From a checkpoint of a small mixture-of-experts model trained on Wikipedia.
Size: 10 layers, width 128, vocabulary 8192, 18.5M parameters.
Training: a variant of Muon for the experts, 287M tokens, 8768 steps.
Below are experts of layer 5 (counted from 0) of a mixture-of-experts language model. Rows are named router (the router's row for the expert), down (a neuron's output weights, with its number) and show model dimensions 0-127. Each number is 128 + 24 x the weight over its row's rms, rounded and kept within 0 to 255.
After each expert's rows: "comes before" lists some tokens at least twice as common just after its tokens as in all text. This comes from a sample of Wikipedia text that the model never trained on. Tokens count by the router's weight.

# expert 121
router [196 134 120 113 132 141  86 119 116  92 102 136 143 143 122 143 143 152 118 103 118 196 111 117 155 159 124  60 146 161 130 134 114 148 126 122 113 156 139 146 129 111 176 120 128 130 157 113 151 146 124 148 124 102 137 113 112 165 159 141 137 118 121 110 117  63 142 145 127 162 108 113 111 112 130 160 110 102 153 100  90 166 118 145 143 163 152 158 129 138 138 102 151 136 135 102 110 132 109  97 126 114 120  99 103 157 120 167 134 103  91 123  97  82 106  90 167 126 119 127 113 105 152 101  80 127 139 127]
down0 [173 139 128 103 101  83 126 145 155 121 160 112 103 146  76 115  97 109 160 108 109 183 147 153 174 150 137 115 154 167  92 125 110 107 123 117 119 133 133 114 104 138 140 161 143 146  61 139 123 133 120 166 112 129 140 158 140 184 150 151 119 175 150 142 136 116 147  91  91 149 120 105 138  78 147 128 121 109 158 100  99 177 167 101 154 140 133 127 120 133 146 119 125 115 147 115  99 121 108 136 139 135 118 146 141 105 119 105  90 103 123 129 117 117 117  95 144 131  79 155  97 105 118 118 127 127 120  89]
comes before: " the", " a", " his", " their", " an", " its"

# expert 26
router [146 128 102 146 137 184 104 150 119 156 149  71  89  86 123 123 127 108 139  89 120 105 140 153 156 112 110 124 125 141 102 128 134 123 190  95 152 143 103 127 155 117  83 149 134 104 103 119 134 139 105 170 112 155 127 137 127 147 119 109 129 129 125 132 115 157  98 128 155 126 137 128  97 159 105 155 101 155  81 112 115 107 161  96 119 107 135 134 147 147 161 164 114 134 151 153 123 137 164 175 139 117 132 122 101 160 124 125 155 161  85 154 120 124 153 104 136  91 146  90 139 131  69 135  76 151 136 143]
down0 [112 123 139 127 162 117 145 133  90 121 132 147 140 131 107 143 111 102 130 128 149 157  93 137 105 142  98  78 129 100 148 122 111 141 153 108 170 104 119  92 138  98  77 129 145 115 149 125 109 141 144 124  96 139 117  82 128 144 114 164 127 135  97 176 149 133 109 130 101 117 148 185 141 111 101 102 146 133 120 111  99  94  84 148  98 206 111  86 134 118 122  97 116 110  92 145 139 130 128  93 113 117 170  99 110 139 126 140 100 137 165 137 115 119 112 143 123 135 116  79 101  99 159 133  79 136 103 101]
comes before: "\n", "-", ":", "°", "5", "3"

# expert 122
router [119 159 153 118 144 132 146 125 147 141 151 106 142 156 100 136  79 133 131 154 161 135 107 111 127 116 167 125 120 111  93 152 154 161 202 109 150 136 154 105 118  99 193 140 142  94 154 127 161 119 128 107 172 146  83 105 130 131 119 143 171  80 167 117 119  90 115 174 140 134 112 138 123 130 147 129 118 166 138 117 100 117 115 116 145 134 118 107 100 105 150 128 137 147  96 135 128 126 103 105 137 128 105  98 108 126 107  97 145  72 117 133 121  93 114 167 167 117 155 156 128 144 149 113  92 102 161 128]
down0 [107 119  68  84 108 176 104 176 127 138 121 118 159 150 137  91 170 133  79 122 180 127 139 134 124 142 181 100 111  96 131 121 142 106 120 122 120 147 149 164 145 153  85 104 170 113 127 127 132 135 127 147 117 112  96 135 114 130 130 164 127 128 104 144 160  94 144 118 100 114 125 108 115 127 113 104 157 133 152 160 154 129 120 117 126 154 147 119  96  97  94 175 142 132 131 136 121 131 147 162 139 135 171 103 101 152 167  89 174 127 141 131 149 131 174 158 112  86 138 105 119 120 145 139 122 100 150 110]
comes before: "s", " the", " in", " and", "ed", " to"

# expert 19
router [ 76 121 183 135 136 132 167 139 127 156  97 109 145 138 107 160 105 130 146  91 136 107 125 106 147 108 104 153 180 127 147 117 110 131 107 126 155 106 158 128 158 111 132  99 139 111 138 143 109 125  61 123 125 162 101 155 151  92 145 115 111 166 100 139 100 154 148 151 115 160 100 146 124 155 126 149 150 159 133 145 104 110  86 152 135 147 142 145 136 146 114 104  86 143 109 141 128 144  91 140 141 164 130 112 152 141 161 133  92  86 104 150 147  97 136 156 158 147 105 103 134  95 131 156 117  69 104 115]
down0 [138 115 152 123 148 162 150 120  64 121 151 125 117 131 121 101 110 135 111 145 145 130 129 141 115 144 193 128 101 118 124  93 182 124 139 132 104 176 140  88 139 133 140 158 103 121 130  85 186 100 138  81 141 140 141 169  95  92 125 126  75 136 119 151  80 132 136 145 137 128 123 127 111 106  77  97 170 105  99 101 164 124 142 114 101 145 171 122 135 129 131 105 132 155 147 125 111 106 122 122 144 126 100 110 148 144  89 135 134 120 107 117 117 127 115 112 165  92 148 115 143 178 145 130 130  93 121 151]
comes before: "1", "2", "9", "3", "4", "6"

# expert 58
router [134 133 143 108 127 127 182 152  96 138 134 116 123 119 162 106  91 133 139 167 150 180 116  98 159 117 148 124 154 145 115 130 141 128 146 128 100 153 173 100 136  91 121  85 146 168  89 135 117 101 139 125 129 162 116  93 134 144 105 133 176 138 119 142 143 100 121 177  82 114 112 110 143 137 174 124 143 114 112 102 151 175 157 157 142 142 147 119 103 124 118 133 109 118  82 130  89 141  86 102 137 102 108 145 153 140 129 119 119 139 117  86 116 108  74 148 173 126  94 113 119 156 132 110 148 142 112  89]
down0 [120  95 130  95 113 134 105 140 118 106 127 123 119 141 137 124 108 151 141 141 112 137 141 114  96 110 123 135 125 152 129 159 126 129 156  75  96 127  99 148 125 134 125 114 175  96 156 139 116 155 120 125 130 117 120 144 143 126  87 108 156 126  98 147 157 128 131 152 143 126 114 123 115 111 103 121 152 144 103 151 199 107 144 113 128 140 120  74 137 122  80  91  95 119 100 129 126 161 120 161  85  98 168  97  78 162  99 138  97  71 150 106 150 135  87 113 155 135 111 116 135 109 109  91 170  72 127 158]
comes before: "ed", "s", " of", "ation", "ing", " and"

# expert 39
router [204 161 100 114 106  86  75 126 137 160  94 122 150  92 122 151 124 158 136 109 134  97 123 109  79 138 115 124  98 115 143 109 121 117  82 138 123 129  88 123 141 140 129 122 102 161 117 127 106  97 155 163 114  91 113 101 149 142 122 147 136 133 139 133 128 114  91 127 143 143 135 106 117 101 118  87 164 116  84 117 162 137 133 114 104 104 141 130  88 103 131  95 129 138 172 174 105 167 179 138 146 117 102 132 102 121 150 120 116 134 122 152 129 138 156 125 137 102 140 154  76 112 109 146  82 124 123 108]
down0 [133 103 100 121 136 107 141 127 127 122 135 119 110 133 157 126  82 110 131 128  72  86 153 115 143 113 107 125 119 135 103 124 113 141 168 149 117 121 111 112 126  98 124 100 153  74 109 131 133 109 145 170 176 173 156 161 157  86 128 112 107 121 126 134 154 114 194 106 147  95 122 166 164 123 156  91 181 155  77 128 139 140 128 146 129 166 146 121 113 161 136 125 149 139 128 135 134 116 108  98 172 125 118 147 139  98 108 123 132  93 121 140 101  96  83 149 148 147 135 150 164 106 141 131 158 155 159 115]
comes before: " |", " ", "|", "\n", "---|---|---|---|", "–"

# expert 62
router [152 139 164 155 149  90  99 109 106 119 164 139  92 136 174 150 125  82 131 134 102 182 140 146 157 134 114 141 165 150 113 113 162 140 106 138 107 160 107 105 113 151  88 108 130  85 110 120 119 156  77 128 112 106 125 158  87 113 122 131 116 139 154 122  75 123 111  86 120 132 100 136 162 165 143 122 135 148 139 115 103 140 103 133 123 116 125  73 132 152 111 112 104 146 134 139 178 119 139 124 114 111 142 120 150 139  89 138 149 153 117 122 199 142 139 123 117 170  80 141 138 127 157 105 122 142 129 110]
down0 [ 96 110 149 153  87 152 142 150 147 109 126 132 135  87 125 172 127 125 140 118 112 126 170 148 110 132 128 135 178 121 116 146 167 119 154 107 139 117 137 139 172 130 103 189  97 130 164 123 137 148 111 129 133 111 106 148 107 118 128 178  90 142 145 124 112 116 135 146 102  85  96 100 146 157 151 100 120 119 144 146 126 103 129 150 143 114 147 140 124 126 165 160 119 127 135 124 155 136 131 178 121 106 130 109 136  90 113 107 138 165 211 115 168 128 140 149 187 124 110  94 157 138 159 127 153 111 104 100]
comes before: "\n", " The", " He", " the", " In", " It"

# expert 25
router [179 115 123 154 125  98 148 137  93  77 111 139 127 147 100 124 126 131 136 152 102 137 107  98  89 158 120 144 167 111 116 106 119 175  89 166 110 133 106 161 120 164 104  81 132 144 155 141  77 132 126  89 123 101 157 124 106 138 137 146 124 130 152 130 154  93 135 164 153 131 150 120 113 152  93 152 133 180 160 134 178 124 130 136 152 112 107 121 134 126 121 112 127 119  81 116 147 112 107 156 155 120 154 123 133 107 120 175 137 158 172  88 101 138 113 125 100 108 121 134 137 108 138  92  85 118 158 149]
down0 [153 147 137 120  98 165 125 154 164 154 148 128 101 132 116 126 137 157 121 106 105 155 152 123 172 104  85 118 173 157 155 137 152 130 122 106 102 115 130 142 134 124 140 139 135 110 130 114  54 131 133 112 120 116 122 107 169 152 132 138 138 118 123 105 106 127  92 155 104 131 114 106 148 117 125 124 130 118 105 139 148 161  99 113 175 144 166  97 100 107 144 117 125 118 135 136  93 140  97 150 120 133 126 117 108  88 112 148 107 173 177 185 105 104 138 118  70 130 143  97  95 141 183 152 107  87 103 155]
comes before: " ", " \"", " The", " A", " S", " In"

# expert 51
router [177 115  93  99 145 112  80 118 126  73 102 138 136 133 147 137 160 159 148 111  96 169 123  89 152 174 107  90 161 118 129 135 106 144 102 132 123 149 135 149 109 148 148 145 123 120 170  95 157 166 103 138 140 132 138 113 166 112 116 162 110 119 111 117  90 109 128 151 136 141 120 103 116 112 123 128 106  89 156 116  93 159 112 121 133 150 154 113 102 148 138  96 116 102 127 116  93 139 106 126 102 107  95 111 102 146 125 138 149 103  82 123 153 101 133  64 117 123 112 108 123 100 157 139  70 148 102 111]
down0 [122 153 186  97 126 141 160  96 159 158 133  77 125 129 127 126 113 150  95 145 112 126 138 123 139 120 154 131 179 129 106 161 145 112 167 117  83  96 141  95 116 124 153 117 120 107  92 118 106 117 171 108 104 147 121 120  87 132 103 168 143 120  97 136  71 122 156 102  71 134 157 137 120 105 179 145 108 112 135  85 114 113 149 121 110 112 129 115  96 122 147 183 118 138 115 122 114 120 111 133 133 150 148 154 102  95 148 120 137 151 148  78 125 117 154 158 132 156 144 112 138 160 105 117 139 101  95 131]
comes before: " the", " a", " his", " an", " its", " their"

# expert 12
router [ 88  92  92 105  81 133 141 118 106 153 154 134 130 125 170 106 140 124 115 119 157 122 145 143 163 123 120 173 144 131 131 129 109 124 122 114 141 135  95 124 119 173 103 109 101 162 114  99 132 135 166  64 134 158  93  97 149 154 124 100 106  98 163 140 169 141 114  92 128 136  86 108 131  81 136 131 165 130  92 107 141 113 122 135 103 103 148 133  71 111 137 126 119 129 155  86 135 126 110 121  94 156  99 125 141 160 131 185 123 119 117 144 155 132 120 116  88 138 112 128 119 118 123 155  87 179 130 119]
down0 [122 175 113 117 122 117 146 106 137 163 104 112 133 141 151 160 110 144 111 154 114 119 167  99 178  97 123 182 146 175 181 111 125 165 122 127 115 129  91 163 131  95 134 110 114 113 127 131 145 105 102 109 116 139 109 100 135 150 100 131 131  94 159 160 130  97  99 140 164 154 132 139 108  99 113 110 180 111 102 170 129 171 139 110 145 136 101 114 148 151 151 122 123 160 125 124 104 136 120 153 114 160 140 107 116 134  83 119 128 133 151  82 124 131 128 107  96 115 139 131 132 127  93  96  58 162 136 106]
comes before: " |", ",", "s", " (", " of", "\""

# expert 29
router [163 123 127 167 155 181 146 143 135 132 144 108 118 104 131 118 119 121 138  80  93  85 116  93 125 119 109 146 119 109 123 100 120 114 126 100 149 156 114 122 166 103 118 167 120 129 129 139 135 120  92 143 162 162 125 115 145 118  94 146 176 124 103 128 104 150 103 106 159 135 117  79 117 176 151 152 101 133 123 102 149 161 119  69 130 104 124 103 135 117 110 146 139  95 107 145 115 129 194 188 109 118 171 140 160 123 103 123 155 130  78 150 122 125 123 110 120 105 138 131 133 127  87 129  94 108 118 154]
down0 [127 107 145 115 117 165 134 121 113 151 126 142 160 142 137 119  96 106 120  90 155 117 109 131 105 113  69 123 137 173 160 181 138  82 138 155 119 146 136 105 151 148  84 104  61 137 118 158 139 129 116 132 119 124 135 102 129 132 101 140 135 111 126 140 130 129 150 163 128 133 139 129 120 103 135 129 120  57  90 110 114 138 119 165 130 143 145  93  94 144 144 107  96 184 150 133 126  68  99 154 119 143 115 122  98 120 146 113 135 129 124 121 147 133 184 156 167 146 152 126 171 102 106 138 128  96 107 107]
comes before: " ", ":", "-", "′", "N", "="

# expert 45
router [135 124 168 132  76 134 102 170 155 118 127 106 164 108 135 152 118 180 127  98 107 118 143  86 147 113 112 152 170 135 114  97 141 137 107 136 149 132 130 150 147 100 141 138 145 110 143 133 119  99 100 151 110 153 146 142 127 112 162 113 116 163 119 155 100 141  97 123 157 147  78 155 117 163 123 163 154 157 101 115 140 136 109 138 150 149 128 147  99 138 114 126 129 161 117 175 123 140 115  93 142 137  73 107 102 169 158 106 123  90 154 167 131 125 175 165 160 150 115 119 124 110 120 148  84  91  98 133]
down0 [105 170 110 121 113 144 110 139 159 125 145 114 134 122 156 121  83 136  92 148 140 131 123 142 136 107 133 104 161  85  86 132 121 154 126  73 158 146 104 140 141  93 178  96 134 148 153 111 130 109 123  82  97 119 131 163 154 142 103 126 134 149 132 152 140 127 139  93 133 131  90 139  82 157 193 127 162 157 165 122 118 135 129 127  85 104 112 109 160 160 151 152 138 132 114 122 161 150 156  70 111  93 115 124 121 100 145 119 119 133 147 121 158 116 155 127 124 120 141  94 117 152 138 125 113  81  78 139]
comes before: "1", "2", "3", " |", "4", "5"